config.yaml
hidden_act: "clamped_swiglu"
positions: "rope"
init_std_up: 0.0541
beta2: 0.98
max_seq_len: 1024
doc_mask: false
Below are experts of layer 5 (counted from 0) of a mixture-of-experts language model. Rows are named router (the router's row for the expert), gate (a neuron's input weights, with its number), up (a neuron's input weights, with its number), down (a neuron's output weights, with its number) and show model dimensions 0-127. Each number is 50 + 12 x the weight over its row's rms, rounded and kept within 0 to 99.
Before each expert's rows: "raises" lists some tokens whose logits its average output raises strongly, later layers aside; "gets" lists some tokens that make up at least twice as much of what it gets as of all text. This comes from a sample of Wikipedia text that the model never trained on. Tokens count by the router's weight.

# expert 13
raises: "s", ",", "'", "-", ".", " and"
gets: " ", "-", " (", " \"", "/", " Na"
router:45 35 54 45 50 60 48 63 32 43 42 59 35 66 40 31 44 57 32 60 41 34 60 44 43 55 33 48 53 45 32 48 53 63 30 44 30 49 62 57 44 54 60 62 54 70 76 41 35 32 47 61 49 47 79 50 51 44 32 74 43 46 68 39 49 72 58 42 49 49 33 57 37 31 61 71 53 59 42 60 32 62 41 42 50 46 63 46 56 51 48 55 57 29 52 51 42 48 39 50 41 48 70 23 42 63 55 79 67 19 58 63 60 42 54 54 60 43 49 50 72 60 48 52 69 46 41 46
gate14:64 46 63 46 54 58 56 59 43 38 42 44 59 54 52 35 23 55 49 47 42 47 61 53 50 49 68 64 38 63 46 42 37 68 59 72 63 40 59 60 53 34 51 56 57 36 69 57 49 43 53 28 51 37 56 35 41 68 51 62 53 57 42 52 67 43 59 52 31 44 32 51 45 51 54 67 53 48 53 54 59 45 55 79 64 44 59 60 46 46 38 18 46 49 58 43 49 53 48 48 33 50 47 55 41 42 46 63 37 51 42 63 75 46 41 33 40 78 34 14 79 71 56 63 65 30 32 41
up14:54 40 72 62 43 52 42 53 42 50 37 53 48 53 70 44 49 49 50 40 40 43 46 67 67 51 60 63 52 62 52 67 53 57 61 42 56 51 57 51 50 28 32 75 49 49 64 53 47 49 39 38 47 52 43 29 30 66 36 52 35 60 54 74 59 44 65 58 47 46 27 40 51 49 57 71 57 63 30 58 64 38 37 76 44 52 58 49 51 37 46 30 60 54 54 50 32 75 64 43 27 50 51 65 71 40 66 61 51 54 52 65 74 35 57 52 47 71 32 27 69 52 43 70 66 42 60 46
down14:83 43 36 59 52 67 44 63 58 42 49 45 70 46 36 55 65 46 53 56 39 67 46 50 57 48 31 66 60 57 69 58 56 58 59 58 46 53 61 45 63 32 35 60 47 50 56 36 67 50 35 45 38 52 45 45 61 41 49 58 62 56 57 61 37 44 51 41 54 37 48 15 66 50 62 46 32 24 59 62 55 53 56 49 54 60 53 58 57 46 12 27 47 47 33 63 27 50 44 40 41 32 35 71 60 68 33 38 66 42 44 42 44 46 38 53 35 50 57 44 80 32 53 50 56 51 46 50
gate15:56 66 45 54 55 48 77 44 27 38 42 57 68 62 40 40 60 40 54 37 27 38 48 55 34 41 48 49 44 56 55 37 29 38 73 55 43 61 47 66 64 47 64 65 55 50 52 50 44 56 43 34 46 36 56 55 63 54 51 56 38 50 61 27 39 44 63 54 49 65 41 40 60 59 56 56 40 31 39 60 56 56 60 41 47 53 63 57 72 35 36 51 33 74 50 41 57 17 35 44 52 45 51 43 27 54 20 36 33 30 55 52 52 41 51 61 78 59 73 34 45 48 53 55 50 32 37 48
up15:56 55 49 38 55 47 62 51 53 32 55 73 55 67 55 27 33 42 48 37 39 39 50 61 26 43 41 39 31 47 60 42 50 28 65 52 44 58 55 36 68 57 62 71 54 40 37 36 45 30 66 39 48 43 50 48 66 63 47 62 27 50 37 25 25 48 52 42 53 68 33 34 40 48 42 55 44 33 57 62 42 50 58 45 50 49 73 76 63 49 39 46 51 65 66 46 58 38 47 39 47 32 45 50 46 53 24 33 52 40 61 61 48 42 46 59 57 47 48 31 39 43 36 26 51 27 41 32
down15:50 47 42 70 50 10 32 61 36 58 56 62 51 46 62 45 37 41 48 36 47 50 56 31 35 50 46 68 42 43 40 46 31 71 51 51 47 58 49 48 46 54 60 57 47 49 44 55 38 50 62 55 52 47 32 46 55 45 60 58 32 46 37 58 48 35 40 40 44 46 54 56 40 56 54 56 52 55 54 45 83 66 71 62 52 76 41 62 53 51 54 28 47 32 76 79 57 52 55 40 44 74 54 50 57 29 38 42 52 52 46 36 58 39 60 53 65 77 61 54 39 31 58 27 53 63 60 73
gate16:51 42 46 32 29 57 41 48 51 60 34 62 54 49 52 60 52 60 51 42 39 29 79 67 50 66 41 55 41 48 60 36 50 53 42 45 66 52 62 47 50 68 59 49 38 58 43 51 56 44 59 46 63 30 81 46 39 57 28 52 44 56 42 50 52 44 43 60 66 50 46 45 45 55 65 56 41 65 52 50 49 55 43 13 56 54 49 44 56 31 31 35 53 39 73 20 56 35 33 26 57 42 20 58 45 50 51 58 47 53 48 65 66 51 63 59 50 53 46 44 31 84 54 51 67 33 34 47
up16:68 62 40 34 68 33 68 55 56 44 76 36 54 49 46 49 57 55 42 54 67 62 43 41 38 49 59 46 68 56 36 53 53 61 86 59 46 55 39 50 49 37 40 33 49 54 49 36 44 58 25 41 57 69 14 40 60 44 63 41 59 31 64 73 44 40 63 38 41 60 68 64 54 42 26 43 66 58 48 60 51 32 43 71 59 36 54 66 19 53 52 44 37 59 33 55 42 60 58 37 47 48 63 58 49 56 48 47 46 55 43 31 44 50 38 42 40 59 65 42 59 51 65 44 41 52 44 49
down16:44 40 38 46 65 52 44 41 45 86 42 42 48 40 71 48 52 50 51 52 24 64 52 46 51 55 57 49 60 42 48 49 50 49 61 46 82 39 50 43 21 38 40 23 59 50 39 53 60 54 46 50 22 45 56 58 51 62 41 30 43 47 53 57 68 44 38 45 39 52 23 52 64 66 51 43 74 54 49 44 46 70 38 48 30 48 52 33 45 43 29 69 41 47 71 46 53 45 40 38 52 57 44 43 47 21 35 14 67 42 34 55 62 56 56 43 49 46 39 42 43 52 58 39 59 53 37 47
gate17:51 63 42 48 56 58 50 40 47 35 45 39 63 37 50 47 47 53 50 38 58 50 35 60 40 64 73 43 50 33 50 39 63 47 35 69 73 48 37 57 57 42 36 55 48 46 56 44 99 33 41 31 55 65 58 32 68 48 63 49 51 64 56 46 32 54 42 80 27 55 42 54 55 44 61 38 54 46 38 52 51 37 60 27 42 62 49 35 76 41 42 45 58 39 55 45 52 53 43 37 57 48 35 68 38 31 52 55 35 60 54 48 60 47 60 51 50 53 39 41 40 66 53 63 46 40 54 75
up17:31 42 34 63 65 64 54 51 41 42 50 45 70 41 39 43 40 53 62 31 35 79 31 70 30 60 75 61 68 38 46 43 53 54 39 39 58 54 48 56 38 50 48 38 47 70 70 67 66 48 29 38 40 56 67 26 62 46 39 51 51 56 63 38 58 65 49 39 57 51 60 57 59 49 66 50 51 46 44 63 53 50 59 42 80 71 60 38 83 40 52 48 54 36 60 58 37 37 40 45 38 52 48 62 38 47 69 50 38 48 58 60 40 33 57 51 53 44 43 61 47 69 57 57 48 66 36 57
down17:55 55 47 43 48 56 52 47 42 22 47 74 36 75 67 36 34 17 41 59 44 61 51 48 52 37 39 36 38 80 56 55 65 79 69 67 30 58 60 50 55 50 52 45 52 37 51 46 66 50 49 71 33 65 48 62 42 62 53 46 30 53 20 61 44 48 49 66 54 50 60 57 56 50 52 42 69 38 56 35 58 47 52 53 53 38 39 44 54 43 46 70 58 42 39 46 40 36 68 37 46 64 41 34 51 40 61 58 34 36 38 38 41 43 59 29 36 43 36 44 41 34 61 61 47 47 42 60
gate18:35 59 50 31 37 63 56 19 58 50 68 35 43 50 41 63 57 34 39 69 60 54 38 36 52 33 55 49 54 35 39 53 34 65 46 46 62 44 36 48 55 41 25 60 36 88 62 62 57 59 58 58 56 37 53 48 49 50 47 61 56 52 55 48 75 62 57 53 44 51 59 45 42 35 34 15 42 41 53 53 43 65 31 43 58 43 54 54 19 44 46 57 70 29 58 41 73 41 53 56 55 60 45 61 49 34 51 45 48 38 74 45 38 40 45 51 38 50 23 55 37 61 51 59 54 44 51 44
up18:53 46 60 43 30 47 57 31 56 58 61 52 53 49 53 44 92 40 31 81 50 35 52 30 53 27 55 51 50 48 53 53 43 47 51 32 60 46 52 45 51 45 55 77 47 66 64 54 52 35 60 66 61 25 65 60 46 68 45 50 48 48 55 30 68 55 61 66 55 46 63 36 41 39 52 18 47 44 47 40 44 65 58 52 40 45 80 62 44 62 46 64 61 61 37 53 47 60 56 48 48 52 44 57 45 35 53 32 54 46 64 51 71 38 44 54 48 57 14 52 49 43 42 46 54 35 35 47
down18:42 45 42 46 47 82 52 67 35 58 54 47 45 39 64 60 43 53 67 66 50 50 59 48 49 69 46 68 33 53 39 64 67 24 61 54 36 46 61 54 41 49 62 68 39 38 44 70 50 47 63 37 32 30 45 56 47 34 54 53 34 73 43 43 54 52 55 44 56 36 72 66 34 43 32 50 51 39 41 47 44 19 54 65 51 56 54 48 50 39 56 70 37 69 28 56 37 46 52 56 42 63 58 39 23 64 50 43 64 59 51 48 39 77 52 36 34 50 57 53 57 64 35 26 52 58 60 43
gate19:44 51 60 37 56 51 59 42 37 48 53 49 55 34 61 42 30 28 42 76 40 43 54 54 64 62 50 67 59 64 55 44 50 44 37 56 59 44 58 66 47 54 61 43 58 50 55 53 61 71 66 44 47 62 66 38 59 40 74 42 71 52 55 66 72 70 62 56 55 57 48 63 23 43 35 48 18 54 53 53 50 45 64 24 85 39 48 59 50 45 65 41 50 57 43 57 58 45 40 40 36 34 47 66 41 53 62 48 51 58 42 71 56 33 55 51 69 39 42 49 45 44 75 47 42 77 50 35
up19:70 42 46 38 64 72 55 28 61 46 69 45 42 55 54 55 72 50 47 62 51 33 77 47 46 37 44 59 62 44 56 68 41 45 46 56 56 44 62 61 52 49 55 57 57 65 66 64 29 57 52 56 61 44 47 58 54 51 74 09 57 62 29 60 75 56 56 52 53 64 53 53 44 48 38 49 43 47 53 68 53 43 49 29 60 55 50 56 64 52 40 35 33 56 58 56 49 59 56 37 56 39 53 60 36 49 54 55 29 26 41 72 52 33 45 59 71 27 60 50 59 44 41 38 59 60 26 32
down19:51 37 45 41 36 68 47 62 48 59 36 66 34 37 40 64 23 56 47 41 51 48 45 36 52 51 56 69 58 40 85 49 57 61 38 56 13 55 36 46 47 62 50 45 51 56 61 53 59 44 46 25 57 54 50 42 55 46 39 57 47 37 49 61 40 70 55 56 36 70 58 47 50 61 46 54 53 53 48 36 62 55 33 37 46 52 76 60 50 33 60 51 42 76 58 53 42 59 29 39 62 34 51 53 58 32 67 47 46 26 54 42 64 18 51 59 57 57 51 57 65 45 56 37 73 52 27 50
gate20:52 48 73 43 57 66 58 40 56 36 56 40 61 42 35 33 35 75 46 46 38 15 50 57 55 43 72 50 49 73 55 56 45 63 45 44 47 54 48 73 63 52 44 74 42 50 62 57 57 61 47 32 54 52 68 58 40 34 69 55 35 70 45 65 53 40 49 36 39 42 62 56 58 33 57 38 27 70 22 54 59 57 49 48 50 44 61 42 51 63 20 37 52 48 61 45 50 53 32 36 61 40 66 56 44 45 51 61 38 32 41 69 54 43 46 43 54 33 27 50 59 72 46 50 44 59 41 43
up20:58 53 53 25 50 49 68 17 40 61 20 68 57 55 48 52 48 55 70 52 32 45 42 55 48 40 52 69 57 58 49 46 58 42 60 47 52 71 61 69 77 55 62 59 46 63 70 51 50 48 46 46 60 38 60 43 61 60 44 65 66 72 65 64 50 34 47 37 49 56 43 58 57 45 60 45 48 59 29 57 62 49 54 57 47 47 67 44 45 39 43 48 74 50 28 55 63 42 41 32 50 54 51 61 43 33 56 63 52 49 44 41 54 44 33 18 80 40 82 63 54 61 53 39 43 48 46 58
down20:46 44 38 53 41 31 74 43 45 40 53 26 49 42 51 20 41 48 45 54 37 47 41 35 56 39 56 70 66 47 39 38 61 48 50 43 61 49 36 47 53 58 47 59 43 53 25 09 41 86 55 38 43 64 57 64 63 39 44 63 53 40 40 32 62 32 50 57 55 70 49 67 45 36 46 63 32 73 52 50 63 39 40 42 44 46 42 41 46 39 45 53 68 36 57 44 48 40 59 42 35 43 49 48 41 59 70 29 58 27 42 39 53 44 53 56 50 54 71 55 44 28 41 42 47 47 63 44
gate21:41 63 48 63 33 75 56 24 46 60 70 53 43 71 38 55 57 50 39 47 35 62 52 58 52 89 68 50 62 45 56 47 43 53 46 47 57 49 53 52 48 45 56 43 45 60 64 64 51 50 82 58 54 36 76 53 63 61 41 39 42 35 50 35 39 64 55 78 37 61 53 48 37 57 52 16 57 53 59 36 65 64 45 48 44 22 55 47 59 52 53 44 50 27 71 31 60 38 47 43 48 42 30 58 60 50 30 47 55 46 47 54 65 49 49 53 49 53 57 35 55 61 57 48 60 41 28 39
up21:48 49 57 69 32 60 36 47 40 36 41 42 48 56 54 51 48 51 55 63 28 48 62 52 66 56 52 30 42 51 57 43 39 44 31 49 57 43 66 61 50 46 66 55 43 44 50 68 59 38 75 57 43 54 69 49 53 70 42 35 38 32 53 33 62 75 55 55 54 56 52 39 33 69 57 34 37 45 60 45 43 65 44 48 39 45 58 31 62 70 53 55 36 54 70 38 46 52 47 57 43 51 34 46 40 44 20 50 69 50 40 76 60 60 15 52 58 55 45 47 52 60 35 44 89 48 40 43
down21:47 50 69 67 27 68 63 49 50 40 53 59 39 66 49 55 36 50 53 41 71 53 53 58 35 57 55 63 66 51 63 51 60 45 55 48 36 63 92 60 63 45 55 43 56 35 39 72 60 38 52 64 46 77 57 45 47 52 65 39 50 54 45 33 53 53 49 70 56 53 39 66 52 41 54 59 60 41 33 41 49 41 61 69 38 29 82 50 68 58 61 46 38 41 50 32 22 55 51 58 33 54 46 48 33 73 64 57 55 62 48 42 38 54 34 40 43 44 46 61 39 68 46 42 45 42 63 43
gate22:61 57 52 39 60 42 42 57 45 60 43 71 35 60 68 46 48 65 43 69 37 35 57 44 49 67 32 34 38 43 60 59 71 48 77 35 58 51 40 76 71 68 52 57 55 62 48 29 54 40 34 54 37 41 66 49 26 55 61 53 40 53 50 56 52 70 44 37 31 37 37 52 66 58 51 58 53 49 63 54 41 46 58 40 41 46 42 36 61 48 37 48 59 61 38 64 30 53 54 31 49 37 57 44 65 66 66 39 62 37 49 60 29 29 64 30 59 40 60 38 61 68 49 41 51 69 52 67
up22:45 46 43 29 48 70 47 60 72 46 48 42 49 54 54 79 80 54 62 36 51 55 60 56 58 30 55 59 32 46 54 66 73 61 47 45 64 49 58 62 45 41 35 40 39 54 29 57 56 54 45 37 62 32 63 33 33 50 29 37 43 48 52 36 55 57 65 66 29 67 49 51 32 42 59 55 64 57 62 47 58 47 48 37 59 56 48 74 47 26 33 43 34 37 56 45 43 45 48 49 60 46 34 58 50 42 38 49 48 51 55 68 64 26 72 77 52 57 56 51 61 43 51 69 34 34 42 40
down22:49 33 75 55 44 39 50 36 52 40 34 61 34 57 63 36 45 50 35 72 54 57 53 75 34 47 41 39 43 58 57 71 32 91 44 63 40 62 64 52 55 46 45 50 67 42 75 57 37 43 59 33 30 51 32 58 38 45 38 44 44 70 59 59 30 68 23 49 53 49 65 45 56 44 63 53 36 60 38 56 48 58 37 46 60 49 47 56 62 51 51 60 38 46 41 50 46 46 52 51 77 58 38 41 63 65 55 43 41 46 36 45 32 62 69 53 47 57 55 51 50 64 66 58 58 64 74 57
gate23:71 53 64 46 60 48 66 48 39 69 51 50 42 50 48 51 56 63 51 51 45 25 68 38 56 61 63 54 42 49 52 60 22 24 45 73 54 49 66 55 59 41 62 54 38 51 80 58 64 52 46 46 57 38 38 62 66 66 56 61 50 50 53 25 66 14 57 60 48 62 42 48 53 48 71 49 51 52 53 53 57 40 31 39 60 44 65 43 58 47 61 42 55 60 57 38 48 44 45 38 44 38 31 69 43 23 36 63 38 73 43 61 79 56 37 49 37 57 43 53 50 53 66 51 48 50 36 32
up23:42 38 59 50 54 38 39 57 49 54 61 21 41 52 42 58 56 51 52 55 60 27 51 20 47 36 48 39 48 55 44 66 24 37 72 72 60 39 58 59 38 50 51 51 44 67 46 47 61 53 38 50 58 44 42 40 65 51 48 47 49 49 57 45 87 51 45 41 50 36 39 50 62 49 37 39 51 37 64 44 63 74 34 60 61 62 44 49 41 30 67 48 34 59 31 35 30 60 47 45 43 54 29 66 46 19 54 51 37 55 49 53 64 52 35 51 45 32 52 85 41 47 43 69 43 59 46 48
down23:50 46 51 51 31 42 43 49 62 46 40 67 52 48 40 47 75 59 58 64 40 47 52 25 61 24 44 62 63 38 55 51 52 55 35 51 52 51 97 43 64 44 34 64 46 30 47 74 50 49 39 46 44 66 27 47 62 58 60 64 55 37 60 55 45 40 33 33 56 58 59 30 57 62 45 65 62 56 62 60 52 56 42 47 35 46 40 57 33 58 53 27 65 51 50 71 63 54 50 50 45 37 34 58 57 46 42 67 61 48 35 40 45 37 46 50 58 57 43 62 38 30 50 57 23 52 57 77
gate24:36 55 39 55 59 54 61 25 29 61 31 46 49 46 31 37 57 43 54 56 32 20 54 71 51 51 51 68 40 55 54 74 70 23 45 32 72 67 45 57 50 31 47 43 47 59 60 79 55 44 55 54 49 39 50 58 74 67 36 59 32 38 52 27 56 65 59 53 64 47 45 51 61 74 54 35 38 67 47 73 57 38 37 47 57 29 42 39 52 59 43 50 49 43 35 32 56 49 42 47 39 38 47 71 62 57 32 59 54 52 54 47 57 52 49 52 51 55 55 53 31 45 61 46 56 40 41 51
up24:47 36 50 16 65 45 35 82 60 40 81 46 54 57 51 46 50 68 55 49 46 59 34 51 48 35 40 58 48 31 46 40 39 79 49 55 39 39 46 35 53 56 45 53 37 41 44 27 63 57 50 50 55 42 46 41 20 14 62 53 66 42 41 40 47 55 62 55 48 45 64 53 44 47 27 53 55 50 64 61 66 54 48 42 49 62 50 59 43 44 48 47 57 36 70 65 52 48 41 39 64 58 41 53 32 50 49 61 62 51 43 57 71 29 36 46 63 41 28 30 41 40 41 43 35 54 54 64
down24:50 27 41 27 56 65 56 50 49 58 71 38 43 51 55 55 38 51 41 38 36 69 48 35 38 46 47 70 62 54 62 40 43 54 50 72 59 42 52 36 46 47 43 35 36 59 65 47 71 58 50 30 46 58 50 42 33 54 51 55 56 39 27 56 45 43 62 44 65 55 57 72 28 48 65 35 27 25 54 51 53 54 46 68 31 57 43 56 56 39 45 44 70 45 35 34 48 47 27 41 46 61 58 35 17 30 58 35 49 60 39 56 55 48 44 24 49 49 41 42 55 63 33 53 28 51 34 40
gate25:51 68 54 29 41 46 57 41 55 42 37 53 51 45 24 48 70 46 25 55 52 68 46 44 41 56 53 42 65 54 70 51 36 63 46 48 59 56 32 53 57 59 69 52 55 46 56 43 63 63 28 54 39 47 45 74 63 78 48 52 49 35 51 42 47 68 61 44 34 51 44 65 60 77 63 44 58 55 65 52 57 54 43 41 60 22 46 56 56 61 39 46 63 50 45 38 55 60 71 33 59 36 45 69 53 63 47 53 54 29 46 51 62 66 67 21 50 83 61 59 49 44 47 32 62 41 54 66
up25:40 41 46 68 33 51 63 51 70 64 56 57 44 40 30 53 49 47 42 55 52 60 61 37 53 42 51 68 52 46 61 49 28 42 43 48 66 53 51 37 48 47 25 65 36 57 83 54 36 69 49 55 47 24 65 49 39 66 50 60 43 64 57 30 58 57 54 56 50 73 52 64 50 80 53 63 41 33 65 46 35 46 53 47 57 40 37 45 53 92 40 47 33 64 72 40 47 51 46 60 55 60 46 66 38 43 34 42 49 40 50 54 59 56 40 53 67 57 51 48 40 54 56 52 53 58 26 26
down25:69 57 45 72 66 48 67 68 64 52 40 51 29 56 42 37 50 59 67 50 51 62 41 61 52 51 41 37 48 64 42 42 60 59 56 59 43 45 46 43 60 41 53 50 60 46 46 55 38 60 41 34 44 50 63 44 31 46 43 71 44 51 43 50 39 13 38 63 27 37 36 30 48 49 37 63 42 51 47 33 64 59 58 67 52 47 42 43 69 73 36 68 50 35 40 66 40 28 71 45 48 54 42 40 68 38 54 67 56 43 27 42 32 39 51 63 59 38 64 49 49 37 43 72 28 69 53 46
gate26:46 61 21 66 60 68 53 57 54 34 65 35 56 34 12 68 46 43 64 31 54 28 58 54 30 45 50 49 76 52 50 57 62 49 35 37 47 48 28 57 47 52 58 46 63 50 68 59 48 41 56 48 55 55 65 61 47 53 33 56 50 47 60 46 53 51 42 47 48 71 53 54 78 66 48 43 46 46 66 53 71 74 46 24 56 67 56 50 57 54 40 36 42 41 42 41 60 60 68 50 53 50 52 49 38 57 57 62 27 46 32 50 74 62 35 52 48 61 20 59 52 49 49 55 58 46 35 46
up26:62 36 41 41 53 41 39 55 46 44 56 39 37 59 45 49 51 57 68 44 53 36 58 51 45 53 66 38 73 56 69 49 52 48 50 34 67 54 49 45 57 41 77 32 50 55 56 44 45 26 54 44 57 52 93 54 28 65 54 38 65 35 41 56 54 64 45 44 52 56 35 40 54 57 48 48 51 60 66 55 51 48 57 31 65 45 41 43 64 46 26 40 38 38 50 51 63 58 61 53 49 45 57 70 28 50 62 58 27 57 23 42 90 32 40 54 40 54 43 63 68 36 40 48 44 49 52 36
down26:60 42 59 64 43 39 54 59 44 40 34 70 28 55 66 61 44 62 47 30 46 46 47 35 54 41 58 52 61 45 63 55 52 51 67 62 38 10 48 67 47 51 49 44 61 52 49 35 32 34 52 66 54 47 42 72 37 42 72 39 43 32 54 64 55 51 53 63 41 48 67 27 46 49 69 57 50 56 40 42 52 36 60 74 61 56 41 51 68 54 71 61 55 50 36 65 74 57 52 43 64 46 77 52 34 58 61 31 63 54 45 36 38 43 43 47 36 61 56 66 61 34 29 41 43 42 61 49
gate27:53 54 48 55 43 78 43 68 48 77 55 46 52 47 69 40 57 69 59 43 37 44 63 17 49 44 51 52 55 51 38 49 56 49 28 74 45 58 54 50 41 47 43 61 44 51 42 42 48 31 50 42 45 31 75 65 57 70 48 26 27 49 10 39 70 58 70 56 66 50 38 50 45 34 64 31 44 48 69 49 59 42 31 40 50 62 44 50 49 50 35 40 49 49 48 67 49 49 54 29 49 54 49 80 44 54 35 50 42 48 40 54 64 55 37 50 45 45 30 43 34 49 55 48 48 45 39 47
up27:76 48 42 65 68 67 49 62 30 53 62 32 77 45 56 45 94 39 49 48 66 46 50 39 54 43 69 44 64 61 53 63 24 62 41 43 46 43 33 37 45 54 60 45 60 48 70 49 54 61 43 43 60 38 54 49 51 49 42 45 51 68 49 65 47 57 62 40 32 50 59 50 59 41 68 36 53 51 61 53 45 38 24 56 46 56 46 47 61 63 33 44 28 41 30 51 38 37 66 52 57 41 54 67 60 39 59 50 29 61 49 19 39 59 53 74 53 57 33 46 48 44 61 48 52 46 41 51
down27:44 56 54 45 47 53 66 65 62 49 46 33 47 46 33 50 42 49 43 57 23 50 52 59 54 53 68 31 38 54 47 61 44 69 48 49 49 49 69 52 29 45 47 52 56 61 33 42 47 53 52 69 53 61 43 58 58 63 58 41 40 53 62 59 47 36 70 39 49 52 73 25 35 66 53 49 52 60 33 54 26 89 60 38 40 36 53 47 50 51 53 75 45 51 60 72 55 42 26 22 59 35 50 29 42 29 58 51 64 50 74 39 41 65 63 58 65 55 54 38 62 60 53 63 47 50 58 61
gate28:44 51 22 40 68 57 71 62 58 55 63 44 56 44 41 61 47 73 45 56 55 49 70 49 44 40 40 51 56 56 74 41 54 50 35 30 37 68 58 67 55 42 49 70 58 66 63 55 59 35 58 32 53 22 73 43 74 68 47 42 64 38 55 41 35 57 38 29 54 40 25 50 64 43 50 46 46 40 53 49 50 37 56 40 55 67 61 42 43 61 41 41 38 61 57 35 59 24 20 28 48 54 47 56 63 45 52 61 58 64 66 38 57 55 67 50 65 51 49 38 41 64 53 38 52 50 54 41
up28:48 43 54 49 71 60 74 65 49 78 52 45 59 50 38 60 50 75 50 49 69 35 76 52 44 37 54 59 67 43 66 51 56 26 48 39 42 70 57 59 61 45 69 59 56 66 59 53 55 38 51 42 54 40 52 29 65 73 46 54 53 48 50 51 37 67 50 33 45 37 14 58 52 50 47 50 50 52 29 44 50 46 61 28 56 75 58 50 52 75 48 41 52 53 80 26 54 47 48 25 43 42 41 69 61 42 60 56 47 65 56 44 48 62 53 47 58 47 42 37 58 52 58 42 56 58 60 33
down28:39 38 58 71 22 43 61 46 45 45 49 52 48 19 57 53 50 32 59 69 40 70 54 50 46 56 61 54 43 46 66 59 46 54 38 29 62 36 55 35 45 67 54 50 24 42 49 46 53 43 39 66 48 44 55 54 42 56 44 54 45 25 45 51 58 44 67 55 45 38 63 52 56 54 67 35 25 67 39 41 68 57 54 42 28 46 48 39 53 52 42 54 51 51 60 58 85 56 51 56 49 35 63 49 58 58 48 40 61 42 69 71 55 60 31 66 35 95 52 44 46 35 39 59 48 52 49 53
gate29:41 47 49 49 56 64 70 29 54 45 52 54 68 51 53 44 45 51 50 72 24 37 72 47 59 48 39 60 46 36 62 59 57 42 53 38 51 73 52 56 61 41 48 60 71 46 68 73 57 32 56 33 38 44 74 39 60 78 38 54 43 51 44 33 38 59 58 48 56 46 40 47 52 55 51 45 55 55 53 43 54 63 54 49 52 59 44 39 66 61 46 45 28 60 53 42 54 34 22 46 46 48 33 56 62 33 40 39 68 51 55 60 36 46 28 58 67 67 31 47 60 55 40 56 91 39 37 37
up29:33 38 40 31 51 67 37 44 54 37 45 45 73 61 48 46 36 50 53 43 31 39 44 46 41 61 42 65 43 44 52 51 61 48 46 47 63 66 47 49 64 50 42 54 65 51 54 62 69 31 58 36 48 59 81 38 55 43 25 56 35 42 40 36 35 69 66 37 45 35 48 55 49 57 41 59 59 45 75 21 57 63 40 43 63 46 38 45 63 53 39 49 30 35 56 42 41 42 34 42 31 32 45 43 74 47 25 47 55 56 64 70 40 67 29 52 53 60 26 44 59 58 39 49 61 53 57 41
down29:44 45 60 53 26 34 49 34 46 56 62 67 71 62 66 50 62 58 53 46 64 42 51 24 52 39 43 45 43 47 44 69 52 63 49 57 39 26 35 50 45 60 36 59 38 48 53 35 76 44 64 70 58 52 63 77 35 53 65 44 46 41 52 66 41 49 58 73 65 59 53 42 38 53 34 61 61 52 83 45 57 57 64 46 38 46 56 74 51 45 26 52 59 17 45 70 59 57 38 41 54 57 55 45 31 27 44 49 53 39 46 55 47 53 37 50 46 62 42 66 33 50 41 40 36 48 51 51
gate30:65 40 51 54 64 50 43 57 48 50 43 33 62 63 57 47 61 77 36 59 62 53 49 29 60 38 62 41 61 50 53 62 47 62 51 40 54 54 47 47 36 61 43 72 50 35 48 51 63 39 31 39 39 36 41 47 59 62 34 34 36 31 58 63 73 36 40 65 16 37 48 36 52 44 35 49 49 48 53 61 50 50 44 67 29 58 40 51 52 46 56 45 43 69 39 35 35 63 42 49 49 43 50 55 45 56 69 42 55 44 34 35 35 44 66 46 53 39 17 51 43 70 46 42 60 51 53 92
up30:49 58 66 42 43 35 57 59 57 59 39 34 65 35 52 46 50 61 46 44 41 37 58 65 61 71 72 59 56 63 56 37 52 48 45 52 65 55 29 49 55 44 41 52 33 65 47 56 62 65 40 34 71 55 57 67 37 32 46 62 62 36 62 43 64 58 47 49 52 30 57 54 37 34 77 37 35 77 50 43 44 48 32 49 44 39 72 52 50 59 45 35 50 53 59 69 54 54 40 65 67 44 47 56 62 46 26 77 35 28 43 62 34 64 41 71 44 62 46 42 57 61 47 59 51 33 28 52
down30:55 33 57 44 43 48 30 62 59 31 51 41 33 39 46 52 41 56 40 50 57 37 54 36 51 51 54 55 50 39 68 56 48 67 51 58 36 50 58 32 61 49 36 57 60 45 56 52 23 39 37 61 28 27 35 44 59 44 46 61 46 60 52 69 49 52 28 41 49 54 31 26 46 43 53 42 50 40 54 54 63 68 31 46 45 60 40 55 58 52 49 24 43 66 39 32 33 58 65 59 65 39 47 66 54 63 70 44 55 50 59 52 25 06 62 29 38 43 43 68 61 39 49 50 47 64 45 54
gate31:39 48 44 40 51 69 48 38 67 59 55 48 41 57 59 35 51 35 58 46 44 41 62 40 51 39 63 36 28 42 61 37 63 16 35 52 51 41 55 59 71 48 35 56 45 55 62 55 54 54 75 59 40 55 79 51 44 49 41 32 28 46 53 33 52 57 63 44 51 67 40 66 56 52 46 54 53 51 52 46 60 48 64 30 52 54 45 47 57 46 47 53 37 47 32 58 46 65 43 44 55 42 38 50 33 44 49 65 41 41 55 60 66 51 33 54 50 66 42 39 60 95 52 59 70 27 15 44
up31:58 48 59 51 60 68 56 24 62 67 39 61 38 61 51 43 36 38 33 57 51 31 45 49 57 17 74 46 29 21 35 46 53 40 37 65 52 38 58 47 67 49 37 59 29 45 56 56 59 61 52 52 45 47 59 41 50 44 54 53 37 55 33 58 57 54 70 35 52 68 40 45 58 27 61 38 50 35 54 32 61 62 47 43 63 48 41 38 58 60 42 47 60 39 52 58 55 70 54 37 64 38 45 61 33 42 41 38 34 42 78 67 63 50 57 47 49 64 46 46 55 58 44 69 60 24 31 39
down31:59 71 43 47 65 43 34 32 46 63 59 31 61 56 46 39 48 52 73 46 83 38 57 48 48 47 55 47 44 66 52 55 52 68 66 43 69 31 52 40 54 59 41 55 51 19 36 38 70 59 39 47 55 47 36 60 44 65 49 63 62 52 40 62 49 36 29 53 36 50 45 52 44 41 39 56 52 37 49 49 62 43 60 34 53 52 27 64 69 61 60 55 47 61 59 48 53 45 64 59 62 57 43 37 59 67 56 58 33 56 48 57 39 39 76 49 56 41 66 65 35 51 49 88 50 35 50 78